config.yaml
experts_per_token: 2
d_shared_expert: 0
qk_norm: true
init: "uniform"
init_std_o: 0.00529
init_std_down: 0.00452
beta2: 0.95
warmup_steps: 452
max_seq_len: 768
z_loss: 0.0001
max_steps: 4007
Below are experts of layer 3 (counted from 0) of a mixture-of-experts language model. Rows are named router (the router's row for the expert), gate (a neuron's input weights, with its number), up (a neuron's input weights, with its number), down (a neuron's output weights, with its number) and show model dimensions 128-255. Each number is 128 + 32 x the weight over its row's rms, rounded and kept within 0 to 255.
After each expert's rows: "gets" lists some tokens that make up at least twice as much of what it gets as of all text; "comes before" lists some tokens at least twice as common just after its tokens as in all text. This comes from a sample of Wikipedia text that the model never trained on. Tokens count by the router's weight.

# expert 23
router [138 103 203 103 133 118 110 118 138  79 194 170 100 115 122 133 156 117 116 136 143 133 131 177 131 141 170 122 184 138 105 112  65 185 135 162 149  91 101 145 112  85 157 119 102 189 175 181 162 141  70 109 146 129 194 128 107  96 171 131  87 123 139 113 127  87 152 156 133 145 191  69 148  99 119  83 120 160 127  68 174 116  89 136 122 129 139 140 186 166 139 166 106  80 117 129 122 138 145  83 166 115 112 102 129 121  94 156  90 104 129 156 168 174 133 146 144 135 160 118 165 152 101 115  88 112 162  87]
gate0 [ 83 162  73  85 119 136 102 153 105 147  67 145 166 108 178  92 111  70 152 123 163 135 161 164 171 117 132 176  92 140 155  73  97 203 143 121 124 149 117 152 126 145 119  97 125  65 164  76 161 135 125 100 122 121 173 114 151  95 140  98 122 129 141  82  79 110  93 121 104 157 147 117 111  83  85  81  79 124 130  84 136 185 162 142 152 139 149 129  81 160 156  80 100 107 149 165 171 167  65  74 115  69 132 183 176 117 121 143 140 123 202 121 110 190 186 107 116  97 126 103 148 136 160 106 136 118 106 147]
up0 [ 87 119 171 134 156 185 120 137 150 150  97 131 204 176 160 107 140 152 149 188  90 106 146 134 127 116 135  86 161 109 130 101  93  78 128 169 115  78 131  68  91 116 141 136  88 158 108 146  60 125 101 186 139 128  77 162  66 130 135 156  96 157 110 146 134 161 126 168 105  68 117 136 156 149 139 113 121 137  70 139 132 138  98  85 130 160 118  53 204 110  97 173 157 126 207 148 127 145 154  98 200 136 138 109  66 186 147 125 146 109  84 115 105 119 136 157  92 157 121 153 183 102 133 100 103 161  98 132]
down0 [ 36  87 121 103 200 119 125 134 207 165 107 143 100  96 200 134 144 109 119 166 111 121 162 109 182  85 119 140 130 132 116 110 133 176 143  68 133  81 108 199 163 103 160  88 170 100 143  87 140 124 138 110 104 124 151 136 163 152  92 111 141 142 181 103 134 182 139 121 135 133 121 174 122 123 212 137 158  62 135 123 170 142 157 128  98 158 111 138 139  81 170 123 148 152 140 188 134 104  96 174 191 110 164 147 124 113 154 158 176 149 160 193 151 119 184 142 107 176 126  73 170 103 126 122 118 114 140  82]
gets: " ", " p", " not", " University", "c", " name"
comes before: "1", "2", "3", "4", " |\n", " of"

# expert 16
router [110 156  95 100 166 176 163 153 104 177 106 170 212 140 137 130 163 127 152 103  83  94 188  93  92  92 143 149 120  76 131 181 104 128 134 114 106 154 156 105 108 178  63 114 159  98  77  67  98 173 150 149 169 139 115 176 163 118 166 163 122 111 170 110 157 151 151 155 141 105  63 156 145 120  95 157 106  96  95 149  91 104 168 122 143 149  95 136  70 158 168 121 174 194 154 212 158 124 124 157 108  84 146 119 143 135  96 114 124 107 117 131 158 135 103 130 126  68 140 141  90 102 158  99 172 110 136 155]
gate0 [119  97 131 103  74  99 132 184  75 126 164 161  71 120 152 117  80  91  76 132 131 150 102 145 148 155 135 137 122 149 114 176 110 126 127  86 170 133 174 180 125 138 140 112  94  99  64 123 165 120  94 119 162  67 143 120 145 154  85 146  89 120 162 168 129 160  87 205  95  94 138 155 127  90 150 113 123 107 162 140  92 170 214 152 138 158 119  88 119 138 130 181 144 106 102 135 139  76  87 136 137  58 133 146 102 100 179  82 168 158 103 125 133 130 113 155  58  60 115 116  69  99 121  92 158 137 118 153]
up0 [113 127 131 154  88 118 188 129 126 162 137 147 135 223 122 142 176 114 100 125 107 176  84 122 104 127 171 165 110 100 152 169 152 155 154 147  78 120 118  71 133  83 128 129 106 114 111 111 176 118 122 173 116 183 136 160 138 122 136 127 111 152 102 189 105 174 173 172 135 115 133 178 122 163 135  88 156 146 182  99 164 119 100 131 108 130 100 112 170 137 129 111 155 196 131 194 131  72  76 124 141 112 135 164 154  76  76 122 104 119 150  94 139 126 116 137 136  97 123 148  48 144 115 159 131 155 155 168]
down0 [142 135 111 113 126  92  94  72 176  76  97 125 145  91 138  89  96 145 180 222  76 116 104 143  97 105 152 131 153 101  95  83 155  74 119 190 132 106 166 153 136 205 204 144 148 101 147 143  57 134 129 116  98 161 118 173 110 163  72  57 131 108  95  52  98  68  93 114 141 158 163 115 111 149 105 115  78 106 139 140 134 163  55 153 149 143 108 157  74 108 150 143  96 122 172 136  83 129 168 118 137 130 116 122  99 107 126 147  99 108 125  47 153 145 183 110 130 160 117 173 193 135  76 170 138 104 132 120]
gets: "0", "9", "8", "6", "5", "1"
comes before: " |", "0", "6", "–", "5", "4"

# expert 3
router [131  93 169 107  67  64  90 151  96 122 127 117  89 134  98 120 114 192 131 139 139  99 102 178 131 160  93  84 151 132 161 103 111 116 153 178 117  64 142 149 133 139 153  93 110 146 127 185 139 118 111  87  51 114 163 148 139 132  78 101 123 154 120  95 136 155  81 170 152  96 149 114 110  96 140 124 159 120 108 133 136 134 119  85 150 134 161 137 173  60 109 138 117  88  98  97 133 140  96  61 106 153 197 120 112 147 150 179  99 117 127 145 158 132 198 108 181 190 162 119 186 157  79 183  53 134 121 154]
gate0 [102 129  93 199 139 165 202 113 158 143  90 171 132 202 126 166 113  84 152 127 105 101 123 113 172 115 191 129 175 147 111  89 165 107 114 149 136 105 169  95 137 167 141 131 123  91 176 124 153 132 148 157 153 133 144 190 198 136 107 149  76  98 137 159 159  82 181 103 174 107 115  60  97 115  59 163 145 123 153 102  75 118 126 157 108 142 124 147 104 110 180 124  89 160 103 164 149 185 137 143  93 109 166 157 118 115  95  90 130 102 121 178  88 126 145 126  98 159 180  82  78 165 151 116 114 185 131 140]
up0 [156 159 102 102  80 158 180 133 106 133 140 106 136 134 149  86 105  60  72 144 144 164  98 117 135 155 171 144 129 120 121 135 136  97 132 186 165 126 110 107 170 127 146 120 107 143  77 160 186 108 117 120 105 145 100 162 151 110 179  89 116  28 112 157  55 169 135  77 144  63 134 163 181 102 114 113 125 151 156 128 153  87 116 137  67 105 152 201 105 170 163 173  95 107 123  90  58 177  97 178 162 137 156 170 141 117 131 115 161 101 151 131  90 116  98  65 159 100  76 149  53 109 128 169  64 161 148 159]
down0 [145 130 107 151  93 132 170 192 119 179 125 196 164 202  65 137 109 185  85  78  67 111 114 168 115 102  94  62 172  45 131 118  84 112  97 168 183 103  94  73 122 108  96 136 132 142 140 109 131 143 125  65 157  85 141 104 123 142  85 140 149  89 158 151 110 114 155 121 156 134 119  99  44 180 149  97 182  70 150 110 112 111 138 154 158 108 127 127 115  69 160 151  86 142 106  99 138 134 143 117 160 154  76 125 167 109  71 174 199  88  96 159 140 114  85 104 116 180 127 109 147 188  86 142  70 174 106 130]
gets: " and", "|", "-", " |", " with", " by"
comes before: " ", " was", " is", " a", " he", " \""

# expert 26
router [170 130 153  92 118 106  91 154 179  73 173 183 110  58 116 124 102 171 148  81 186 124  84 149 165 124 117 120 127 157 149  92 118 144 128 103 107 114 116 134 127  96 103 120 138 132 133 167 154  24 100  80 138 130 177  88 178  93 148 122 118  95 101 131  93 152 184 123 130 123 161 106 120 111 116  57 130 118 102  91 125  89 104 164 109 143 147 137 185 106 161 165 129  89  96 120 112  84 153  71 140 194 141 127 187 116 159 186 120 158 138 154 194 125 136 134 135 202 172 148 154 115 133 146 109  91  79  84]
gate0 [151 169 136 172 155 156 151 125 139  98 138 145 103  90 132 139  98 123 124 135 155  98 137 141 126 116 172 106 105  97 167 152 113 124 128 180  90 106 133 107 173 144 147 117 108 129 163 159 160 189 139 138 125  94 157 148  69 106 127 119 125 102 150  79 163 174  70 154 140  99 112 165 122  98 104 118 130 162 175  65  66 168 137 105 179 124 135 127 148 153 194 155 104 127 135 141 147 234 130 190 140 136 140 128 149 100 181 194 172 127 142  94 164 147 105 145 126 172 143 135 124  76 102 104 108 126 125 117]
up0 [152  79 101 134 116 125 130 105 151 189 106 176 160 151 109 204 125 148 158 116 164 184 138 107 127 149 128 124 184  78  67 161 124 150 116  74 114  75  96 118 106 133 152 102  81 133 126 178 144 130 140 149  96 131 114 155 132  99 116 101 137 130  97 129 128  90 192 131 143 156 109 124 106  83 103  77 141 124 169  85 114 163 126 120 146 188 119 111 171 138  84  85  92 107  68 156 133 202 153 144 148 115 143 109  92 162 101 164 139 159 135  77 141 132  52 122 128 165 136 183 181 116 179 168 129 107 134 157]
down0 [ 95  95 121 163  97 107 154 172  94 134 179 111 151 144 114 144 118 120 156 132 125 110 144 179  97 138  90 160 116 100 150 129 155 157 105 136 127  71 100 162 145 185 148 131 171 128 125  48 189 143 126 131 107  86 138 138 164 174 128  68  83 166  86 147 159 103 181 119  86 129 116 162 139 159 145 138 189  82 128 115 115 184  95 110 193 134 175  86  86  64 129 117 114 101 125 127 135 102 159 153 131 137 154 123 149 137  98  48 124 111 125 135 153  78 133 166 139  84 119 103  95 149 181 103 170  66 177 142]
gets: " ", "9", "0", "8", ",", "."
comes before: "1", "2", "0", " ", "8", "3"

# expert 14
router [176 164 201 185  94  91  62 170  91 131 106 114  83 106 193 186 158 129 153 112 138 116 100 136 132 171 143 150 153 165 171  82 124 187 130 128 143 117 139 135 103 112 127 117 137 140 189 162 114  43  98 147 120 118 168 154 180 164  94 118 135 113 169 136  69 123  88  84 173 171 115  47 116 125  87 106 156 114 104 149 148 136  91 128 154  98 188 139 159 152  96  96  87  87 113  69 129 189 126  75 142 162 136 132 121  85 156 126  91 150 158 163 159 184 157 138 158 189 160 159 159 215 115 150 133 111  75 129]
gate0 [145 129 132 122 140 135 128 155  63 178 111 149 129 129 175 164 136 108 145 114 127  86 186  80 180 129 104 112 160 129  92 168  96 106 159 163 137 118 167 123 113 217 130 148 123 102 107  87 110  81  98 107 125 102 137  78 109 142  85 185  92 146 200 129 139 132 112 155 158  98  90  88 102 108  84 140  89  97 100 143 118 125 148 155  84  81 112 163 154 147  97 139  75 106 149 195 163 138 128 135  74 113 138 114 141 123  86 149 140 129 179  69 108 103 175 182  80 143  98 119 119 170 146 101 122 116  69 167]
up0 [105 178 102  68 166  77 153 121 119 142 189 111 182  69 123 143 174  49 129  54 152 127 172 118  98 151 165 145 192  76  92 113 167 119 130  97 163 158 174 177 151 172 173 155 118 103 146 161  94 119 148 142 141 134 141 145 163 127  86 156  56  95 151  99 130 119 175  99 126 169 128 106  56 145 101 145 124  62 109 145 129 115 103 131 105 111 143 148 114 151  91 154  75 114 136 123  93 150 135 158 135 153 133  74 113 121 146 147 130 131 101 154 104  67 108 166 140 165 132 119 166  98 197 127  67  83 157 136]
down0 [ 86 120 104 167 104 130 121  93 161 107 136 153 123 119 148 180 167 117  70 118 153 118  92 152 106 165 123 134 133 150 144 151  80 106  98 157 158 140  66 186  93  95 127  71 141 116 119  80 153  85 141  25 129  97 172 134  85 105 190 110 114 103 138 102  44 130 131 145 116 134 143 112 117 102 190  82 115 171 143 105 144 173 118 137  83 133 105 130 139  94  80 128 112 174 133 198  85 140 121 100  58 120  75 122 143 152  90 125  92 125  91 146  94 143 156 104 161 102 147 124 146 156 133  78 165  55  53 138]
gets: " ", " C", " H", " s", " P", " un"
comes before: "1", "2", "=", "3", "ed", "ing"

# expert 29
router [155 160 134 108  67 154  71 146 142 120 137 156 115 136 117 121 139 183 135 115 110  92 126 144 171  96  63 139 187 124 138  63  77  99 128 176 109 119 109  78 157 170 156 118  82 140 168 153 180  96  99 128 102 127 133 141 154 114 119 156 152 150  83 136 159 181 123 117 140  73 160  45  84 142 158  90 156 196  87 121 121 101 127 119 129 136 168  69 156 114 111 174  68 132 109 124 171  92 140 138 123 132 171  96 132 118 173 151  73 140 111 146 114 145 175  66 137 181 175  96 141 129 173 151  90 128  96 131]
gate0 [188 114 154 163 129 158  84 110 125 155 116 147 138 111 126 176 114 156 140  99 120 151 173 206 158 150 164 159  94  69  73 106 117 160 157 102 151 112 135 146 177 186  88 104 203 143  95 142 121 130  70  93 131 126 164 110 131  96 107 114 151 134 155 146 106  73  98  96 165  68 162 168 124 177 122 133 193 163 113 114 141 177 137 137 156 118 131 167 110 166 172 112 125 113 102 158 107 202 132 137 184 161 142 152 135 140 101 112 100 105 129 158 124 131  54 147 115  88  44 148 138 194 143  83 181 148  88 140]
up0 [ 76 122 116  63 160 116  96  80 112  93 140 109  84 100  88  85 111 126 153 130 156 152 137  68 169 116  85  90 111  74 113 172  71 113 101 128 140 121 153 138 130 145 174 150  67 153 114 117 133 164 133 141  89  87 145 180 104 102 136  98 105  55 191 106 124 108 112 137 154 142 106 167 133 122  81  89 146 150 119 128  99 140 153  82 197 139 104 132  95 121 118  97 122 126 150  79 180 148 160  88  99 133 173 171 133 107 114 114 185 160 108 119 131 110 175  65 152  98 193 112 113 133 141 156  88 105 148 118]
down0 [166 147 108 122  86 198 145 116 162 180 173 125  99 147 109  95 146  78 168 170 122 140 192 116 200 133 126 178  73 127 108 114 137 127 114  45 137 167 163 136 105 149 146 155 191 130  76 126 132 166  77 135 114 108 163 130 142 140 148 149 104 100 142  79 106 105 124 142 110  80 185 146  81 121 127 112 185 163 162 182 177 113  73  99  95 149  67 106 149 145 169 145 174 140  98 129 215  35 118  95 123 108 149 120 135 114  95 171 136 153 117 120 122 117 120 132 105 127 168 140  68 173 108  77 106 113 184 145]
gets: " |", ";", "|", ",", " L", " K"
comes before: " ", " —", " +", " \"", " −", " No"

# expert 25
router [147 130 128  78 106  42  99  97 122 105 144 115  68 107 154 152 133 120  99 123 166 152 114 162 141 130 172  83 160 150  71 104  87 176 126 167 162  93 104 143 124 109 140 136 131 128 155 179 119  42  89  86 118 126 200  83 102 132 104 122 107 122 176 134 138 155  85 127 192 161 194  40  95 139 108 104 128 131 119  89 151 122 126  89 143 143 140 108 148 101 161 144 191 117 102 100 164 138  89  66  75 196 136 165 163 133 158 112 115 159 139 162 161 149 149 152 143 141 169 120 166 157 139 168 114 133 105  81]
gate0 [120  67 113 134 140 134 141 167  87 112 129 109 121 129 118 183 175 134 132 101 134 171 179 135  64  87  86 212 121 116 134 156 138  70  93 124 160 172 154 118  92 136  95 177 151 149 124 156 148 126 156 131 181 101 158  83  99 118 104 122 164 138 117 130 111 135 131 146 125 125 179 119 147 120 124  92 136 140 130 183 150 155 106 158 106 166 132 119 203 145 112  71 141 118 141 163 123 210 159 186 159  88 129 130 142  92  63 139 106 179 150 137 160 142 125  88 127 148  74 121 183  74  87 114 132 143 233 125]
up0 [151 176 166 178 146  74 122 150  91  73  72 102 105 133  85 138 140 104 153 103 123 154 181  81 106 160 172 136 175 133  97 159 128 150  76 112 155  95 134 120 177 115  72 119 163 117 155 149 133 122  77 126 128  99 114 114 105 135  92 104 119 127  96 137 122 116  74 145 117 187 136 144 177 136 139 185  85  80  70  60 151 129  98 107 154 128 134 136 188 131  79 103 200  92 129 164  85 115 177 124 165 178 162 139 196 162  78 103 138 117 165 178 126 114 112 144 167 199 146 120 108 145 168 112 165 149 110  94]
down0 [126  80 150 164 155 158 162 131 118 127 123 180 133 133 190 186  97 195 163 179  41 127  92 127 107 205 154  70  71 147 196  86 159 114  97  82 119  89  92  82 124 107  66 152 106 137 150 117 135  80 125 147 134 166 153 110 136 131 142 163 160  84 157 138 150  95 162 133 145 140 174 138 101 119 169 178 107  94 117 104 130 125 159 206 195 183  90 130 125 118 144 208 136 144  97  97 191 204 133 128 116  99 110 164  72 170 164 102 151  92 107 147 158 130 150 145 108 125 200 112 148 130 119 176 113 130  87 133]
gets: " ", "–", "-", " (", " −", " A"
comes before: "1", "2", "3", "4", "0", "5"

# expert 12
router [111 114 144 117  88 146 145 129 122 130 185  92 105 159 114 170  96 119 157  66 127 142 112 121 101 116 183 121 141 143 136  86 123 133  94 128 147  75 154 117 171 105 138  83  87 183 188 170 136  56  84  88 132 127 173 103 105 114 127  85 127 106 112 107 128 109 186 150 188 169 205  86 121 155 153 124 123 144 105  91 125 134 152 130 107 111 155 102 181 106 116 147  66 133 142  83  87  68  52 132 112 140 137 132 135 155 151 158 119 148 108 139 159 148 173  96 158 174 121 120 126 164 129 131 121 113  89 125]
gate0 [131 138 157 117  90 112  82 105 107  96 104 129 100 103 187 152 173 130 106 110 101 132 123 183 102 131 183 146  74  92  96 114 164 132  96 131 100 168 178 146 146 142 127  99 149 106 163 101 161 111 134  85 108  79  84 148 139 182  64 126 179  99 107 100 102 137  85  75 168 118 136 138 151 166 140  68 114  91 137 107 133  99 145 127 162 161 130 101 140 145 107 116 123  90 111 140 135 112 145 110 125 186  81 136  82 125 126  55 134 121 175 165 154 107 113 134  66  67 129 117 100 199  74 140 156 207 194 168]
up0 [174 104 102 131 176 154  87 134 150 125 148 147 116 108 120 140 135 171 156 164 176 106 153  97  85 136 100 121 142 170 145 140 117  89 132  91 114 116 158 117  68 151 192 167 119 178 127 128 108 132 121 166  97 167 183 116  95 164 161 107 124 114  69  87 112 149 172 127  98 199 196 165 110 176 143 140 166 149  88  92 110 132 117 156 127 132  96 136 132  91 125 163 137 183 108  86 163 121  93 155 114 101 181  99 144  89  95  93  86 128  90 138 129 109 144 113 143 151 103 151 186 165 157  83 136 160 156  87]
down0 [140 103 167 166 134  90 152 121 160 102 105  77 140 149 102 122  97 177 119  58 173 163 106 118  99 110 126  99 160  96 152  75 166 113 171 166 159  99 111 176 142  96  90 127  84 112  57  96 114 138 121  86 149 150 167 130  93 111 131 114 101 163 144 188 139 113 144 130 152 184  99  99  82 103 177 125  72 101 104 114  99 137 153  70  94 165 117 106  82 202 119 107  99 143 123 142 102 131  78 129 186 137  81 175 110 144 138 112 105 120 138 113 102  97 108 103 175 119 125 165 126 171 135 118 144  86 151 142]
gets: " of", " to", " was", " for", " with", " in"
comes before: " the", " a", " his", " to", " be", " an"

# expert 1
router [120  95 165 149 138  90 128 125 117 112 203 139  88  94 135 144 135 123 120  86 176 164 104 197 163 176  96 159 153 118  91  44 148 136 136 181 135 119  75 129 136 118 170 137  85 175 194 171 153  66 112 100 113 122 173  80 154 123 106  93 134 139 116 107 109 153 157 103  96 116 189  92 129 139  90  87 126 134  81 123 138 117 133 155 137 133 173  95 130 118 127 106  88 134  98  41 100 136 140 104 173 138 176 119 140  83 170 130 109 149 157 150 159 131 131 159 146 144 118 179 133  95 155 117 129 131 166  54]
gate0 [115 136 148  70 164 142 162 122 151 174  89 156 115 149 151 114 114 126 103 156 152 137 164 152 132 118 100 100 128 152 177 117 173 104 154 128 132 192  88 147 173 109 118  77 182 186 126  62 122  92 191 110 170 147 116 144 161 180 111 102 138  75 183 121 130 139 104 135 139 106 169 122 156 127 132  96 158  75 114 114 165 154 106 175 126 123 108 102 113  98 118 172  75 203 100  69 168 108  95 116 132 137 127 194 145 161 127  92  98 144 123 115 179 116 136 116 126 141 104  82 125 142 104 106 146 159 111 121]
up0 [151 137 116  96  48 168 158 104 147 158  98 119 121 128 104  98 119  98 176  90 193 154  82 177 163 175 110 169 152 137 139 117 135  75  88 132  81  99 150 117 105 146  94 109  84 106 190 153 137 108 176 129 177 108 156 151 167 141 110 159 163 134 162 150 164 143 140 136 126 184 116 156 165 134  82  87 167  89 114  99 183 119 161 106 171 109 110  99 185  92 164 176 113 108 121  99 123 183 118 134 132 137 109 119 137  92 106 170 131  87 156 104 192 126  97 144 171 184  96  76 135 113  76 104  89 146 109 134]
down0 [152 117 149 136 117 171 176 126 153 118 119 114 126 167 103 201 114 132  77  82 148 141  97 136 102 113 138 118 129 137 100 125 163 109 139 124 133 118 117 122 127 151 165 122 127 161 135 166 123  68 136 105  66 127  74 153 184 175 146 155 116 113 192 162 110 113 104 112  72 167 141 128 116  87 143 116  80  47 173 125 134 222 122 103  48 110  94  74  89 157 168 159 148 165 106 131 145 105 138 153  72 167 154 110 145 143 154 109 119 128  76 133  69  96 156 119 108 144 116 117 103  60 183 138 138 120 113 113]
gets: ")", "\"", " March", " January", " October", " New"
comes before: " ", " to", " York", " of", " and", " –"

# expert 5
router [143 115 114  97  78  73  78 155 102 138 116 107  95 162 117 115 152 213  99 149 128  93 139 136 171 122 100 129 157 133 113 118  63 148 164 188 127 131  97 146 131 126 143 107  98 152 177 153 165  70  74 140  85 156 155 120 146 115 143 126 152 169 115 113 186 185 115 134 118 155 162  73 126 138 160 112 111 155 138 126  98 110 136  84 178  89 170 109 131  50 100 125 127 171  93  47 132 141  96 126 143 138 175 136 131 102 141 116 121 164  92 157 124 175 165 104 169 130 131 160 169 129  84 102 123  98 135 130]
gate0 [ 92 111 161 150 146 159  53  81 126 106 151 123  75 102 153 106 151 103 186 144 109 152 199 177 183 161 141 184 135 106 148 105 134  64  92 105 142 106 122 152 106 157 102 189  97 172  96 133 141 113 180  64 133 104 178 179 184 109  68 176 110 172 156 138 117 165 189 178 116 134  99 106 160 155  83 166 107 125 139 121 108 124 114 125 182  96 130 172 114 158 150 148  87  88 117 116 155 177 118 126 142  91 151 143 201  99 161 109 186 195  84 124 150 142 103 156 149  77  99 160 120 107 187 117  97 122 113 118]
up0 [142 136 142 131 165 148 136 125 153  87 145 161 141 158 120  95 155  74 186  80 134 124  97  42 164 122 180  91 139 127 119 132  50 161 138 128 100 149 103 101 127  88 134  63  91  65 125  79 129 126 136 174 118 163  57 106  75 146 148  57 153 146 139 156 115 140 157 201 127 156 199 127  93 122  71 134 115  72 130 120 120 175 158  92  87 155 107 110  58 102 107 175 135 179 128 190 123 175 146 133 100  75 100 136 155 170 124 159  98 149  61 169 117 109 134 153  90 145 114 125 169 134 154 174  92  97 106 103]
down0 [139 136 105 142  99 113 100 108  78 139 170 124 125  75 115 127 173 184 111 129 146 169  81 107 109 147 135 165  50 103 119 111  85  88 137  77 144 116 123 128 111 157  85 114 165 133 118 154 132 145 158 152 134  58 133 120 150 118 195 149 113 103 175  97 151 111 105 112 155 153 103 110 170 153 148 154 143 178 148  74 116 170 110 128 117 152 104 156 224 122 123 131  98 136  84 101 108 112 130 150  99 172 157  66 102 185  89 155 183 123 106 152 151  85 142 136 124 131 131 208  80 164  97 111 139 104  29 110]
gets: ",", "-", ":", " |", " in", " as"
comes before: " ", " the", " a", " which", " \"", " The"

# expert 19
router [178 102 164 109  97  94 126 131 122 112 140 141  60 149 115 138 189  96 125 119 143  82 104 116 156 158 127 114 200 147 117  68 166 178 114 110 188 122 144  71 151  80 128 112 101 109 171 146 128  98 138  68  38 128 115 133 100 196  96 148 182 141 178  97 147 161 137 110 136 146 129  58 132 129 107 135 140 132 178 102 143 146  92  81 124 136 132  95 150  87 147  90 139 104 104  76 123 169 166 162  46 168  95 127 144 117 136  96  84 108  77 110 112 174 118 158 128 138 110 117 121 161 131 169 115 123 117 126]
gate0 [ 89 150 117  79 198  78 162  81 161 186 135 127 106 122 145  99 141 128  76  94 115  92 154 120 181 122 205 116 137 124 105 107  99 156 147 105  98 135 129 130 151 188  81 152 105  87  77  95  72 143 176 115 123 167 150 148 116 146 138  68 115  93 116 171 204 150 109 155 100 113  59  94 145 112 170 168 130  91 146 129 185 179  83 170 136 119 146 117 112 114 111  87  89 110 159 130 163  96  80 122 152 158 111 125  77  82 110 160 110 142 126  94  92  88 124 171 137  78 100 176  82 106 163 187 117 185  88 161]
up0 [141  99  89 159 145 164 126 155 112 153 165 123 172 133 170 124 122 134  88 110  89 144 130 130 175 147 169 200 106 134 129 109 101 105 191 172 127 123 138 166 105 125 101 115 122  92  99 135 105 139 170 102  63 115 125 113 121 115 121  96 131 118 111 188 172 106 118 138 100 116  94 161 165 124 125 108 165 145 106 161 147 208 160  99 121  44 109 114 106  72 136  95  48 157 121 116 109 139 100 146  94  76 155 156 132  58 106 120  69 127 175 126  95  93 124 137 182 151  65 137  99 130 101 166  98 137 102 130]
down0 [171 118  90  60 175 100  88 178 128 160  73 155 127 142 145 122  83 153 163  94 169  54 139 148 116 126 152 111 102 116 125 131  88 170  86 159 175  84 115 102 155 129 126 153 120 150  82 134 168 113 103 149 139 102 113 140 187  90 151 156 104 131  65 121 162 105 122 124  95 139 149 134 116 120 187 114 103 135  88 138 131 122 136 135 102  99 109 134 141  95 129 137 115  35 156 124 112 111 120  96 165 120  45 202 136 180 137 121 164 107  68 109 146 144 138 132 179 136 128  93 130  75 128 115 115 132 151  87]
gets: "\n", ")\n", ".\n\n", "\"", ".\n", " m"
comes before: "-", ",", " (", "\n", " and", "'s"

# expert 30
router [136  99  96 154 157 124 127  68 156 134 119 173 116  58 109  97  57  98 123 156 173 152 143 143 139 180 149 120  93  98 135 151 149 160  96 100 168 139 124 149 101 130  88  83 158 183 114 150 104 153 160 115 116 139 169 126 127  90  91 114 172 108 134  76  89  88 129 152 124 169  93  87 109 102 106  73 160  86 126 108 155 130 120 196 160 142  94 118 107 114 145 123  62 138 131  89  75 100 174 137 180 106 135 164 136 105 114  79 116  94 169 141 183  76 107 170  95 168 160  95  90 101 151 168 107 137  96  93]
gate0 [144 163 113 117 179 143 147 115 119 122 156 189 143  37 132 158  98  90 121 146  56 188 126 117 131 119 151 178 144  65  84 149  59 137 161 157 100 157 117 133 174 119 116 200  98  93 103 161 156 176  71  90 162 122  98 141 183  87 141 141 111 109 112 106 112 153  93 121  88 144 101  89 113 135 138 152 111 136 136 199 190 141  97 155 145 126 137 165 142 124 127  82 190  72 159 178 117 109 172 164  73 107 149 125 133 156 121 122  80 136 159 132 127 183 174 126 143 125 158 132 110 122 117 143 201 181 168  78]
up0 [127  84 124 143 163 113  99 194 147 121 147  84 114 119 155  87  74 125 113 102 164 191 110 104 145 144 106 111 143 179 154  96 102 127 168 187 161 138 133 191  89  89 129 143  89 145 153 117  88 127 113 188  71 136 128 178  74 144 157 141 132  75 117 114 126  75  78 154  90  85 144 107 170 146 151  97 130 112 168 119  95  94  59 138 148 120 158 136 148 142 144 140 114  62 113 182 103 132 163 159  90  95 169 154  96 111 158 111 130 161 164 105 150 167  90 126  95 124 125 101 173 127 150  94  81 151 156 143]
down0 [113 149  80 143 102 183 175 144 206 122  99 123 162 175 108 162 160 110 179 166 102 113 141 149 118  73 142 183  49 137  97 118 130  48 127 135 129 124 131  83 156  94 148 182 159 166 180 165 159 184 103  95 126 157 125 242 165  97 137 104 121 122 143 157 166 142 112 180 125  93 124 144 136 130 112 107 157 218 117 137 153 121 116 105 107 130 119 166 131 125 128 124 105 129 126 127 138 118 156 165 160 141 122  89  94 165 129 161 150  69 146 110 151 104 106 160 126 179 126  89  56 153 148 144 107 102 125  75]
gets: "1", "2", "0", "3", "4", "5"
comes before: "0", "9", "8", " |", ".", "5"